Experts of a small language model.
Experts: 64 experts in each of 12 layers, 96 ReLU neurons an expert.
Below are experts of layer 2 (counted from 0) of a mixture-of-experts language model. Rows are named router (the router's row for the expert), up (a neuron's input weights, with its number) and show model dimensions 160-191. Each number is 128 + 24 x the weight over its row's rms, rounded and kept within 0 to 255. Numbers have three digits each.
Before each expert's rows: a language model's description of what the expert responds to; "comes after" lists some tokens at least twice as common just before its tokens as in all text. This comes from a sample of Wikipedia text that the model never trained on. Tokens count by the router's weight.

# expert 7
Description: Conjunctions and comparatives joining clauses after a comma or adjective in prose, such as and, while, than, or, but.
comes after: ",", ")", " was", "),", "\"", " /"
router:137129118145154108123180116130136134103128104101088157119143153106159150157143169128087107134137
up0:144191131105132091118176159123156122127129132132114146074116151110191129165159142127118137149126
up1:143106106126121099155133171133120130136147110121119120101122167115110126142109132114131128122137
up2:105112113119089149136117122137108119120118153112156119138116121105145153136101150169134132138091
up3:136148157160146136110155088130148157087108144154141067131093166131111166064119133125161157157139
up4:097136119165110157099150114147126143091137098118078113166132137146148142117129152126160152121180
up5:125135114114129126125138146096125137134073148156091115138117137161140164152116133127144115160155
up6:132128157125122084125126122137110130129139182159129129125130098107136118129147121114133078140110
up7:131124130124116134139116137148120134121132092144147090121144135115133160120140084122167125126093
up8:143141120133120116105120098134105098138085180141115148145114126129132129138119081164139131144171
up9:148118069143150106095097111114134110122154122131139138079130109152148134136088131109116132153113
up10:120178137118139156110155141111154170087133151114145090133129154131141155129140144137115127168111
up11:100120120139132104161177133138158167090143136111128167152114129136165128142121144127108119140162
up12:118154123140103119107100100136085099159142135089091127164178140130101101109113130124104093126114
up13:108168108141114122121137085167147089121131100128133144109132134123122128141122133193112136108130
up14:127155118085123172118081158121108124161132144089125139138121132143145114117104107140143149096114
up15:130134113112146136153135136121144104105141144101103118130092124129132164116120120111166142144089
up16:140117098137088105106112201110146114140158106094165117175152167081138109122101165106134106108150
up17:097114089109149159141105149077117100159113141113126142098098087101080137120126160116139144099136
up18:136092077159142147126107139125119207136108109102115078077100113144146091125129143130083135112123
up19:164132099119132167125106138122122090150113138115124145125141156138100065107103152119121140172112
up20:105124122154153073123193123129161108147097128075153147094123105134123123099142125087146107052113
up21:147159106150135129120145128138132117121119179095117170134143107132183131118135088137116130122127
up22:138134096115162093065117173133169160107076128115144153096096104130130105164136137103107177126168
up23:115155125131129086124168134068113142138133173144129119125110137096154153113128118144128135145128
up24:110104152089147107117157137144148163140198101073100101187116140169082120151165094138160102116119
up25:085156100113126110174128126130132148123108161099116151139136130124145140097160112093115105145126
up26:118134123112161148123118156105162139145151144108111169116137099168107138120100110108126115118113

# expert 26
Description: Small numbers, capital initials and first words starting a table cell or clause, such as 2, 4, H, York.
comes after: " |", "|", ";", ":", " by", "="
router:118126111177133113138142108117154095128110124081089115104103162131182114147106120160083104172159
up0:100155133113138104146099124157121130108126138140108106149147159112145135142127153169135114124139
up1:131117128147119146130107123140148095143125080107129129143096115154153132130115128124128124149132
up2:143135109117124110143139131148067135121193134126135116128119105128164121119207125144155104115076
up3:103151153098124144167149136128159124172141184139143106145119156094152169149131154146109092155130
up4:125148137159082194141153149141100105170155131091127162100122174142143100095143100137107137136119
up5:091145097116167130098122148110100146127136133125097113151096110123136086147124129208143175123094
up6:102130142114139127116131160130106111104102150147094119097145100107174073153117146113171134149118
up7:117153130107123146163176138109124127139124144155117123113112087117122098136151148170124114102133
up8:072120114109109116163132127126130144112068138146150133091112169104122143140098090138108118159149
up9:218118115093142120113144152120106118107104128160108108117116235098110117160135091163152122092122
up10:112133121124108115120185125122128121144136128120152120145128130113164105087173110125113144110153
up11:144138107132137105108155139143116125131139131146120129124078147126083127134114129136119110136155
up12:134138105108131137129112133155120107154146127145129150087128116137141101108091089146181120143125
up13:108115141128157077150136145136148131083073119143147161136151110114086100088134134142130151107142
up14:125142145156137101111169122110141205199101118155143137127120137113091121105130107122120138106102
up15:104154143146163131154140143119136117141118108128136127138143143096143137156191171127123080116152
up16:129170124109160087132087066145145167113123129067057103094120159136112103139145197111156112128122
up17:121155109097107119139134072124141106139110161118115082137150127135137143094145133096117135106129
up18:174144167168101110147095165100114112147113123095099145125119149106134131155120124122112089167148
up19:141143126122119096076164099107141123116170129082146081128141165135128151114104138124132129143119
up20:128116121089129139137143128093116170111140113143136141127148107098112180177148136141105124112159
up21:146148118089110138083112102064167122095077135142112156096130094142136127102134140129120124114126
up22:132129117143129111115118167136130139145089143119073126112140145159168132140121107088098123128133
up23:154123189149145137135116125099132098168126150166132107161097133093144121126118144095124108164132
up24:132139092138127123160156114166125118155110099106111163171111114152136136112187179112090132134143
up25:090147123116157129135133155146163103112130118134141102118139132183228110121091132110101114086109
up26:106130164098150090096128092141126155105112067155091101148047115146150115142158121140092159136139

# expert 25
Description: Articles, mostly the, plus a, his, its, starting noun phrases after prepositions or commas, as in of the, after the.
comes after: " of", " in", ",", " on", " for", " to"
router:131142094165159076107121074135150109112106109138099136093128118148160141128131150145073088124149
up0:108135121151118087118175110106131113184119098155138140102147092125140090114109125082154130153126
up1:119125064154156133093131079136121139135116111093135153092147112147148122145129145142094117194159
up2:113130163133124128101122159094081089070108114176154143137109118102157152142111145172181118148103
up3:104113125120132144165124112127166109150108144111196129117115159160126157129119098140108078091131
up4:133151128210142168100110110130137109122123121092125101082170112110175122111144106141113122120109
up5:146153130113130125119166153130107093102104116147115127122131144161158107131164119161125120098104
up6:115135090128190142141132107154138123112098138143166133149153143166166144101109103126124101175125
up7:157088119109130103134115137112146136133155118152099127103105131157139140155129132109137114154136
up8:167108135136138127140147132142110087087149150123155134069127128136116130096096136114132108144112
up9:147146140189108142113136093129141111125138125078151144136136169101075127149110118125096113134143
up10:129167130147138131115121112151142134117122143127124142117091142114155138152132124140135099084133
up11:099121127139168143131140125156178133118205132136112098152188122123174139143123135142153127179113
up12:115123120131124117145106124138146113109183167141150146135112151145136089097131115133135127124114
up13:131140125123131104108092060149127170113088114107108117124133135164101165136132135107136069117087
up14:147121117098138092150088132149158089137109109113161110167068164164144123133125179162086158110122
up15:091108145152149152084129181148145163094090124152169102111171093115143116135165174107142120177134
up16:109109122112161117092137161119124159154178121122126113136117115162108121143099153105138127163183
up17:114121137126119065068166105123092109120149133127153185127082116095093105133197147115128095103119
up18:125152131116157106086125064091148125138117137130128085122129125152097105129141125144133090150129
up19:126090126130160098139161135100134124157095140140097122140159142111137110175158122109128118169150
up20:139143125152172165087133100163130137169128122139163093110155155090124121065104117137156132081102
up21:174132074114120171126096110137114115116124104127100133114155156139146134143153150138166095114130
up22:106157101118121182099123134103125159121126198097183106135158143121119078101078135103120126144150
up23:120160152171089125148128113141105096117121089136106153110122133168137136095132134117146112098076
up24:133107130142138112096137098119147115104101078157179151130150134158117154142100126146169070098136
up25:090183130130137108112126134115120173132096132135113153124139130160143105140140105167130109116146
up26:122148133135168127133163122107153110136155167131110121102091134123157134108158091074164112123104

# expert 35
Description: Nouns right after the, a or his, especially places, directions and time units, such as north, city, town, seasons, son.
comes after: " the", " a", " The", " his", "'s", "The"
router:095169089088151112139151098079141074122119146112126153134086152161148095141157098141113102100123
up0:148137118094185087055144142130099141130166133147122130151129130148142112126152122110110123111144
up1:078106066149149112129156136115096101130110143124155118125144125096158104131117138164104143110134
up2:095166142129164116127130105150141159099129110095171136116136168107130171103173139183112110127161
up3:134121120140112145112155126134140127156152127074105113139138120129141117124093152123117103137110
up4:184156110114159110150086160126122115119149130153145148105143141110131119076083174188120124125088
up5:155156078082148137160129139134144117112160122144118129120136138138155101112130094153103127091132
up6:123142131118140160162143144142147127059078133112134141148111155090179135140141084110127065114139
up7:148147122126133125154116161143173104100109113117131112092126143112128190136152150139131103152197
up8:124136088118170116127134094153111101129135154101150161106170138185108116107136103129139104135158
up9:129124138124165097134149171107102148151140125096127095125115128093121128098125139089147114130132
up10:158140131142170125187135131154124145127128101115075122126117170146104170105121150152124108122115
up11:136152161177138129116084127142102121137123102173140153110130132177098129108123115144084125115127
up12:104114141123083117166187121110116106097124093115158160111088127145130157114179177128155137118128
up13:119103138094137166115154120090123124142128121155107122118122194140131164153140130112109110110145
up14:182118072126114150142132145141124136114126146122114153152153158141124119132109133163098153117176
up15:155194134130144160090127089113137130146154098143158149112103119147121121121138135122118123158160
up16:182160117110163146178112144176128151122123150187123175122142064166159130104115102148138157160106
up17:132131120145125132139137137115115148114122110111112107093116117125115129117138168108099136121143
up18:126130121110085140105159137167138099171125170135108107112149106124165106118171116114133142144135
up19:090109142136111173123141110108115104114135113125135146095120139091139113137116150130149112089122
up20:149127091126114130120137068091106123183126140107176095131108148099160122136109118146068142108145
up21:148149112132138100123106137115148134175144144100106165117112098128134113094146118148154135061106
up22:124120097161155120062153097161113115107122123112158157160133112149120118086180136148129100103109
up23:167135100140132136147165066116193156102159132083151150148126099127119105105115123158126124182147
up24:118131133100146052107123125123131125132137175127158104141128099149140116161143136102080166122111
up25:137137118110126083160123086157096111086141159161195074128120116087141134146119131152106141140144
up26:112089120139128105112135118143135136119074104123167125167089127163142134139126165186113104088130

# expert 16
Description: The article the after prepositions, and commas inside dates or numbers in tables, as in October 6, 2007 or $81,600.
comes after: " of", " at", " in", " 1", " 2", " for"
router:128150119182134138105143106109095161092117102140096125138083160120158134151138113149118112125143
up0:095141131113142137095156128135125137160131140116123136149115145110135119126086111145149077158130
up1:158110135146108115147122122115135138111124142152153125116171130136090203100123136129164145120117
up2:117148095105124100175159102145140139120190088127127112134133128114134111108194116137105113092118
up3:122118169113136154148116145107123147157138116113122156132121168107120104078088110127119133118070
up4:110125104148146138161149129134098160101150129119142138098088132114138139161156167124155089123109
up5:127140136134063130136107123144135144132130161116136096170143143099129109147145115099144136132156
up6:108138114099154137114098130125144119093123072130136111137111163136099112133092109123132159134130
up7:155146141152111139093132104112173130097123147156170153126103117113129126140104120127108124132158
up8:116161130137118137166095122129127130123112165164128160112152119107128152144112138125176093072131
up9:131130141107105144131167143141156128172134134154116111125071116121127146130149177117100121125129
up10:139159160101102135136139100125143136136111151117082139116174083139108076089113119172130083126119
up11:144132112144110120150120122164082154103131071111148088134120146180184125164134127132104145135147
up12:169132128142101091153088098105150131114162121144108119126177106138143093126107120125121120120135
up13:141156129107178143113166144082108143111133071149164133122148140134154128122119125192138107135085
up14:139142160151136098154123154107100143119102158131102153144129093138140176104131085122144102122118
up15:126113109172124150124143152141124120095111129136138124167149122149125135171108115115109102138163
up16:130118099142131080097132150110123135100143153109154114110118126138130145137086152142083138150119
up17:107124138121111127100130065150168144157143161123111115144114118121143112136157138105131158135142
up18:138140111123104152088140103114148056084159137112152112124109124128159089129102110122094143169124
up19:101108115152126136174137149105125176127098116173120150127162186113144144109090086121115136105141
up20:090148135142106148117111141131154190110122142102161127184142122106140123135126104134107144127163
up21:120141102182102099107143139126139143113123153105121149122141117086119150124149156090116112129142
up22:103176163154084126097118154099153166127091141130099128123104096160138127105134109128101138128094
up23:084126115162156165120108124149165125143134128107142133157122167101140082158135117098145126096115
up24:126132155101122136090130132109092143136078143126125119107123103130117156168174172127088077151154
up25:110118156123122121070176172118121162130074089103105151114118116153108136153200163135141126136132
up26:155150115092093078164117130147111143077117106134145115092109110121094095155111061134115113123114

# expert 3
Description: Nationality adjectives and country-name endings before nouns like War, politician or government, such as British, German, Syrian, Cameroonian, Japanese.
comes after: " the", " of", "),", " a", " an", "S"
router:086144118135157150151139089110135121093074112128119099093101107136145168109161139121130129129150
up0:105141132136104141100131100096108136079133132156148076096098111179101099164150099166136118082126
up1:158121137123106135136142148102135114102104097144085119147103135121101115124120130082121125135111
up2:127111130143114168131116132079084091105149120112133179137167129101126121137120145120141094160126
up3:153141120148129145116134176096126151121156172125143127134115115156134085127181068099167104119149
up4:116146115127138130116120174137165143168112112137148092107145107090158146133133150128080136164163
up5:121112169101183096210135135136111135111116146124128116144127177146097132092109080122115102181110
up6:146145117146128141088094133160106119118105161126086108142104158162127129075144126116136059106165
up7:127121134094106107159153150128168120081119099136107176170096132118152169159149138109130103087143
up8:132128143107147161140093095114162176152133159151129122080149096111142150105145147127120119173120
up9:107108122130105124115141163094139115160130147111104107136088117166113155124136120136132134140152
up10:118128107096152169119136115177142102122133123166125120132112103124118190131161140108159194125098
up11:164108131129122142195152090121138078118082148132121131141171139103097128140158072131129128076137
up12:156096092108128118171194114142160130157102128135115163133117138069145124126166140097138111156146
up13:128132106194146134129067134122169143170139129126120156079129144123114120152116108169121100134101
up14:092143124131114149145140108142126117128095137061122135158143150124123120103129157126129136100110
up15:170134143123107136143129107130134123115092140102114082178120117151156138110140105111117123139113
up16:101094152135111174112139152102162112130111085126145087076133114127128142144119122109146127145133
up17:170142112141169129107085119121074136116115087112151078099148133117141143134111118109121117136124
up18:169123165103082135161135089164101124140109097132136135133107117068171112133143133140105107124106
up19:123150096106134151159151167111144123157153134135116111120120167160117077107127119143153127166110
up20:149126109191128134140100094135164103088126162116133131096130141127128173107177114127152127143190
up21:165114175169116085136165126123170184123170116124193131136141134174154086121168099103111145128112
up22:131134125129122111116114145149144128149130138147101143108158104119140137136118113110176092118152
up23:182109134161171097062122153126104145166115109120128115143117129098104133126154108076139118127123
up24:111127147129125153173150126134139111118123130101180118124125123132096148125159151117129133152086
up25:103130140133128104184136136153126172081117146089129124134135124103097149173174120124116152145166
up26:124147143132130105155138111144137106084136122101080096140129102130145114099160074122114107117139

# expert 33
Description: Abstract or general nouns after the, a, or a possessive, such as work, film, performance, town, district, establishment, often before of.
comes after: " the", " The", " a", "'s", "The", " his"
router:112152101121115124106139117118131109169111152081112121105116108155161087111108145117129113126125
up0:142141099147123127128160123095093125184160163091157112129111122195135132119192125132157119102110
up1:071090078121121135140128100103133101134137147089155159132133142119138161143108108135110136143108
up2:172147084126114095107147063103162120072134144092107137110150106128132089136110157112147117124102
up3:090143122135107128112122142123148139089142088132149114105147100104116150135109136163087136092092
up4:091136113077120140125103090082126126167162106159174139125132129173138113109116104177154099136160
up5:068108164094108142134166131130169165151144103129123163151133176152108135113148144158140187118138
up6:178120108158165162135107120107141133088089113144071121143125149140141127116123172134128076147163
up7:115134099147130096116057120062116117113126118085134108115129079140103122131196120121133132093093
up8:128096090126135131125152118139134121113095153094156103131083119185126077149140158080120124062123
up9:110115118131136127133126095134116139131114125106114111148136160121136096153120140151127110099138
up10:141150150119165119102132111153126151129159134143066120122099111183107091085158111153141101126124
up11:125132125110142105136151081163150113172156118150151132152135115116148143149120191151112128144089
up12:150127113135126123156141190110143165119170095144097154126090119148136113117127112126085128131139
up13:133147119103136126128146117100189137132098133138109107127113106092116056151172134118129114159115
up14:099174131115156094093177091157154087191132123141115142124171140114140088139134093153129117129103
up15:156103125088149143124129181153119121166128155152156137131149096083169131131146120165162123117081
up16:115139128105115188160101154083129148157161129146119139143160098111139147149153181151155118199151
up17:138116133121129163105187133101118163130136143137111120152166143112166133153072121110158103124111
up18:151149110128142104117153164097141127124150141092123134165129153108123180123139101140149113162133
up19:140133143098126144142131147164115087113167105134114092126124112143191097113117144126134132135076
up20:119133117058106142168146145100147134107163129070131068137117152115137157116132122136135113146131
up21:119127111130120136157107101118132120165122147097093165139148097125104053123128120116128139149073
up22:124105131172132135162162122129127104142118151104160107086131127173143100155142104132140143118145
up23:094121079122146145183116111125110169125134169088099126161162127134127070104103146151124118171152
up24:151090132099125098123111202154145124132132136154171096102112133130150099126140120132107124125128
up25:074172123116112092081137139121134150148148109160138120093141129146112118155129104088130122121138
up26:114136123159152133108109140099121142158112170127126107094121148130149109096097078108143148146112

# expert 19
Description: Scattered tokens right after of, pipes or colons, often in election or sports tables, including the, St, National, initials.
comes after: " of", " |", "|", ":", ";", " by"
router:108133097129151123161132108136107081115096139100094105103146125142162125078120132179080103098132
up0:149123137145081119173148163113141144108133089099135141125135137121134151162125143087126127130123
up1:133140097170119144163116146110134160142110118085117148124117116099175127133163101109115122102138
up2:086142089148158184141109122155079096124131148130128113125131136137120111103145119130130071129141
up3:134123109118124135139144092131120099171146130101179151125123142114178076085154133106137113125082
up4:135118114159123136107100105148128094157142155113115116121135132143158126106125112123097160157113
up5:123118139163177117154108124136128126153140112096120150117113142106158176104110144114084121138099
up6:129157104132164113144163126166146091124097135168139137115134131126119127107163076152149130130103
up7:090136143124137136165093087131134108148108144132126166115134105137162126155116152122126154082086
up8:177162115099121153098157105157132108129167135108114141170135169180122112107102132121101131148159
up9:119093119121127118133154163117093091126055122103146130135128105113124146180083119113148107112141
up10:099141089105124112144132157141164180108141114126089085137126168104139151147109109124105048130163
up11:128140127118146088122122106120140105131122130155125101137123170147110143139124083205153154137136
up12:082141139175162117169167126102147146100152112108117115149101111160126137101099133109125103132134
up13:108123140100177157136163173159139135154123141116139158136169163118133122113163146157113109122164
up14:123172088139124148145104185137096100075138157127095150118099106152111111112153129139104152145148
up15:174114143115113146096150088118105131139152136138120093117115088149128136119144117167115132118130
up16:141164108102102118138129140152130115123118099136119154157125166132089151149149104136142103135152
up17:098117087122095110162153137153093140102138093150115093098128108131134188116128114137108099144096
up18:089102136149167101107076156120129118127106142138132127121116132160125144106068135164161092116155
up19:094131150141143112093125125108115106157089137131145112167118119130151091129129178140158086077130
up20:109140139100117125094110080131107070139124119161156125106115124144142111142162156153149109140150
up21:141128127098138141092135118134090161142082157138148108106150118115139151118109114153100117144121
up22:147144128117103118195117121102085117166115079178147142137104087140113105106111102178136112095111
up23:148117103143151153140156132113138147114145107105125131132098098134170135117147154120099077164166
up24:103082115110191133089105161139156157111107102072112108111158153104124137104152098160190126125157
up25:113134124186113130133140132153150118127164103095165128140106152084130126167156101141169093161102
up26:110114122093122106126112117080134165123104109169102112109121141126151156162109176120147172119134

# expert 38
Description: Pipes closing empty or final cells in election and statistics tables, plus some common nouns like education, village, also.
comes after: " ", " 0", " —", " 1", " Goals", " ±%"
router:121129124125133133138180116170127144088095143138133135097143137142138107145136139143104115159126
up0:113157120150126177137138111142168112080093139102119148071155121137195170148117127118133167161103
up1:138121109119153169128151112138160063109094153123118164102134156128117151131139174159104138111126
up2:125110136107114122153145121128139122126170186165130128145146090139123124087089131099137100165133
up3:090141127140139134110161118061106151106119139177161148140145136158099156153139129145174093122106
up4:090151122162118100133137099113118153152158148097089129141127117157163110154129148135099114107172
up5:103120156120172095121170097137139145125141134089126144170129111098170085136154110114136144118119
up6:161151064126106130137146139128086152127113116136115109113152092144202108132134147120125116129110
up7:112154104115084150157141130131147128105127185127145106126137159145161137128182067137096118097149
up8:071129131150115171140131134154113161125118155153140119104101171105127100183119168183160115086145
up9:143141126155138147083147079147131101125095155137120142182124113172105147131118219136129143063123
up10:127154094133081121107116137143070097124133137092103127137120124076112145133170122180120154155119
up11:120114116105115133103133120142094117113135140121144116091119137158062119130087111111138065119122
up12:129110139126121131127101135118092115145122125132167109184129132113087161142122123113096095113136
up13:133111130091146174129098129146169126118105096115114119140130158143122123160138167117119116133087
up14:160149136132111143143106089161115091150124096102161127145124155082142162114175179149129093101103
up15:066142103125139123114114099097141139165108131128136116122136110113094142116139125099153144133166
up16:087111167104155152110101068142131136136134117099122098155124128150121126104158141094136129145132
up17:143119134105134097130113148116126144127095139041151133150142130129137127168117086096075131154131
up18:154089150100155090173146133143159148140131146107089101098143177106162100133093084117098131174151
up19:165133133148125136132129149094126128146132139140140078106128113107119116140116110140101115075108
up20:151133143151163150082109103144125120087158129099106161099104127108097113170142095070118160168129
up21:113160081120117083110113139094166141188163146104126089136141145141147089124139156113141126113116
up22:140119131115146075105170124119132143075158142154144176130131118122118095136088109150150095120108
up23:144154129111135119132123108131116129113131146068138118134092116118108096123176093128127083095163
up24:099143103108087131149154133130150099140144110115122133117183099144108123092099120104187115110134
up25:120147151082142102133133122108086132109130148126123097165139147131123124134173145126108104083096
up26:112138176123118126155109154207125136145110108147081119106161130107092154132095139135132150106105

# expert 30
Description: Family terms like brother and mother in relatives fields or quotes, and single capital-letter word starts like C, H.
comes after: " |", "-", ":", "|", ";", " a"
router:113157112116102094123133122107134103137085129072113109094086151110144074134122127145109103204131
up0:110120151129170127138121119092107111082113116158149154126137115137103081142122166131098134151096
up1:113097117142101140148113150130114112076126109115114143114141124126136117126151155180115107106149
up2:144159129116134128143127185090120121166125133155082097151109120123110145140113104110120107096155
up3:104149094137164128139105131137143134138110147097135124104162124121138118117132092114115138121146
up4:144098131072110103101140163116107110120153130137136105135091141116172142123115151100108174150142
up5:159168145208164086123096113122120111121137106118124084111124142116127107154142102125147112133103
up6:113129139157147138151144113139115118127099153100146127092141137149119160125156144099138131055105
up7:144135120123110117151110134165131130124125080113159113173126134113137139166119116116125127146128
up8:082163154114113116117142185106164142096131135131108178176130146133143158126170120111129110100129
up9:101143185118123109140165124131139135175130146159083088102169093158117123143105140098112089072141
up10:133124090123117139170071145131138132102161138172133132145094118148126142099136143129112147149108
up11:157126149144117134162112133117135118097120101125131097104099175183138110148111171136156111126125
up12:121127099181129143092134175138136158157091103103173153138116083151145085173159101085098163091094
up13:096117125186131113144122140148096155147141194116090163151108104104153112125111141056139155124058
up14:114101113075124116120123106118137133150144099125156154156133061123089146098133147139116104119146
up15:157131076123111127150127163166112137196098109104128126092115118150123153141127115119130117118144
up16:118132150169121121164113146119131090159085094119119125145137121093134125141100120096130100131114
up17:087133128131141143142126180135120096138123112115104118144166142110142106155136101147116113128118
up18:106113082113127170064146139093135143127207083097106113116146136116166127119153129164130147104112
up19:101152124131119162063087081118153162149121162137100113091081106159138118097144109137151162135128
up20:059132131132123120119123122187101082146110119124136120105132175137120173133123129126164127126132
up21:145113136081138138119133130140123145117162096093121132134160144107118144146132134132130143139085
up22:117125133124160134112135123088111124102093138060123101134077177157152166104132122101104170124149
up23:097129169143132107144143160139113151119132137108145143121143128105165145132151207138164105122139
up24:129119111060089151170145099154111117139121067143169152100111111113138163172140119127137095158149
up25:133145104120143136098119120130137139135093162128165149132117104151100113096178177136140156103142
up26:134146100129113080127146136118151141124094142158131210119121193121131125132087186126125121125162

# expert 5
Description: Small numerals, mostly day numbers and counts in dates, tables and lists, such as 28 March, 25th, 2013.
comes after: "|", " |", " (", ":", "–", " on"
router:140185113126109154123116068124131133114072081102083149136131124171157123159176098116083084142160
up0:140123153114087141124116099154099102132135158135143123144133142098154125128140167116141110104124
up1:159124112095095130102107124144120096119095110119130140127143154147102151134121092171124103136123
up2:125122120132135117119156119121141196093077134129132128088121162151177137141140158110112131110113
up3:103120130158107114192140146145139113172152105101168135182143110139122139129115141105095160107124
up4:120119086068117180168150135149152148142087166127164136126095137141146111127134117105109074069083
up5:107074149179134142169130163122151133194163123114097081109132151154103167076148135140116112127140
up6:114155104123137090146113141148150137125162116124124113102151088100126123120081132137145123129115
up7:110172097127129174129153099137101107116105138137103144168105116149147142137128074107137067105128
up8:143161122092112153088085082148115137168073142152142110127124086191147156127163085145094154170130
up9:146164152138109089120110100116150148168140119123172137122106143126120115162139152127121140173113
up10:144106111147131133077095135106135106136107114119117111107142143154150124105144107145125204102113
up11:156136088126097108078094121162112109181103097095142128127072122165111130117103142105141153131122
up12:156181123131142159108111124096144128130165141104085119118100107142139125093131144114091116090097
up13:126138131123101087120128102134113181134099140173096134116112174105104134132121121161089139137090
up14:154126147105118128091070142110161132166091095154138152124131153139132129146137138147130121120096
up15:151165156129103125128124130094146111057069119169116172117099119154166110145196154149140145109189
up16:165100134142163135147145112141134133089110165144172120140111148070135123109144133148129123129142
up17:096147125115183155111154113141113151168128134116181146109120119151153091125141102090125120154140
up18:096137136098149158171146124105119122147158178103124101124114124181121117090132074153104125172136
up19:062057092181135126133143124161099091135126129107133118115162102098171135183103099083128164125101
up20:109113146115123136148110116147166147159121148098104134126141131083095130127134125095068111148116
up21:150119139157142115163160175122108086148121145117066119146130090151132140158141152119161070152128
up22:132087127116167107131150151137103115078137099136150159088147092148121115105138138153147125113130
up23:104173143104175116107176154114166146158134108103141161123136165134148107090150139158139123095111
up24:171153118127098130151153132116140079113106163150152161164098150101131146145124149109156149110133
up25:133138144146092125145137107123118125145122105132174098143133137124126134171173136102140099157162
up26:143113105142131106122126108131126081134130100147185170124120146163151176147118084178093156141138

# expert 27
Description: Line breaks right after == section headings ==, the heading equals signs themselves, and table separator rows or empty table cells.
comes after: "==", " =", " ==", "===", " ===", " also"
router:098148111141139158146193135124115145097124092108125131083155136131112101117121144109119102106142
up0:135107089124108116109138100145102025145149134104125129130174158105175131120116135117116118105119
up1:134134137108118177114092144154133100135105114137117111138117084161135107136166082144126084152138
up2:173157070170129129120088172122121137088102113134138113108172109143146084082134118147165152118114
up3:111147145102098124113127130133154112200139136129157101112076092159103106149123116123121130149144
up4:131151152113149131133167087137134107160117085104134080123140175113120135118119142092099078146161
up5:133109096096117143109185127137114170140168128094117138088140114134107144138071097108142106138128
up6:124161111114135139109161109105131074094165134118103120150111130204136126096110146135121147126131
up7:105113109151104119167131123113129155123116126142136086116131107098108125149120114080166134111127
up8:117144101135156160171138108164117184159125147105197153092171163102154118086160116122113125141186
up9:127116170158123110105090115138112109096117146118150107137115130114130135151135106107108092122111
up10:148106136143121098174112115139151140126148123109111111140123156139216102144129108108108139158183
up11:123128123100120118117133128114191182112157146139096089086156091117152101101158118117119139105118
up12:095075135130085097126111109118134071084110117150133128127141120137118132125193136140088097104110
up13:118181136109145141098093120169123108158101124106159133109116154133099141153157124076157080123140
up14:114134139114138109129118103130108125114100183145108157135176133106153131099101129111147117129121
up15:149105120123136111098127164129116123106119079146155105145136098178134130102122148112131102115109
up16:147125102094120107110141096130138136156141172126161131102141111118126102146146147127124115086139
up17:122115094100129104144195129126121098147118115089141130084169153143116151110126150104094087155171
up18:126112143147141151149129104139127136129130150165139099109154138121120124099086133097134108083106
up19:120125140107175128124138136117121189116163130121128134112104123135104104141123145152151130155125
up20:116149138100144172102165129130149118138139124093142129132118179172118122098087106099153125149125
up21:158133105097110088066164123101177122139120185121079159145075081122101117115156142110133103083092
up22:078110145130134152126138151136109142145112100132106157140112115190132158122153133109111107107092
up23:171120152168082153175126108132140149095142126103091162127101152113111118090135163140148111127137
up24:078135122152175177119170096099133173129105134130165135119154205101134107111073156120129122137140
up25:131141127121119131211151120126169126111102097178072114100149121172148146134102120150163151123066
up26:099151142139178155119114135114138119147150128112062140101178126122086097172122122101106091085122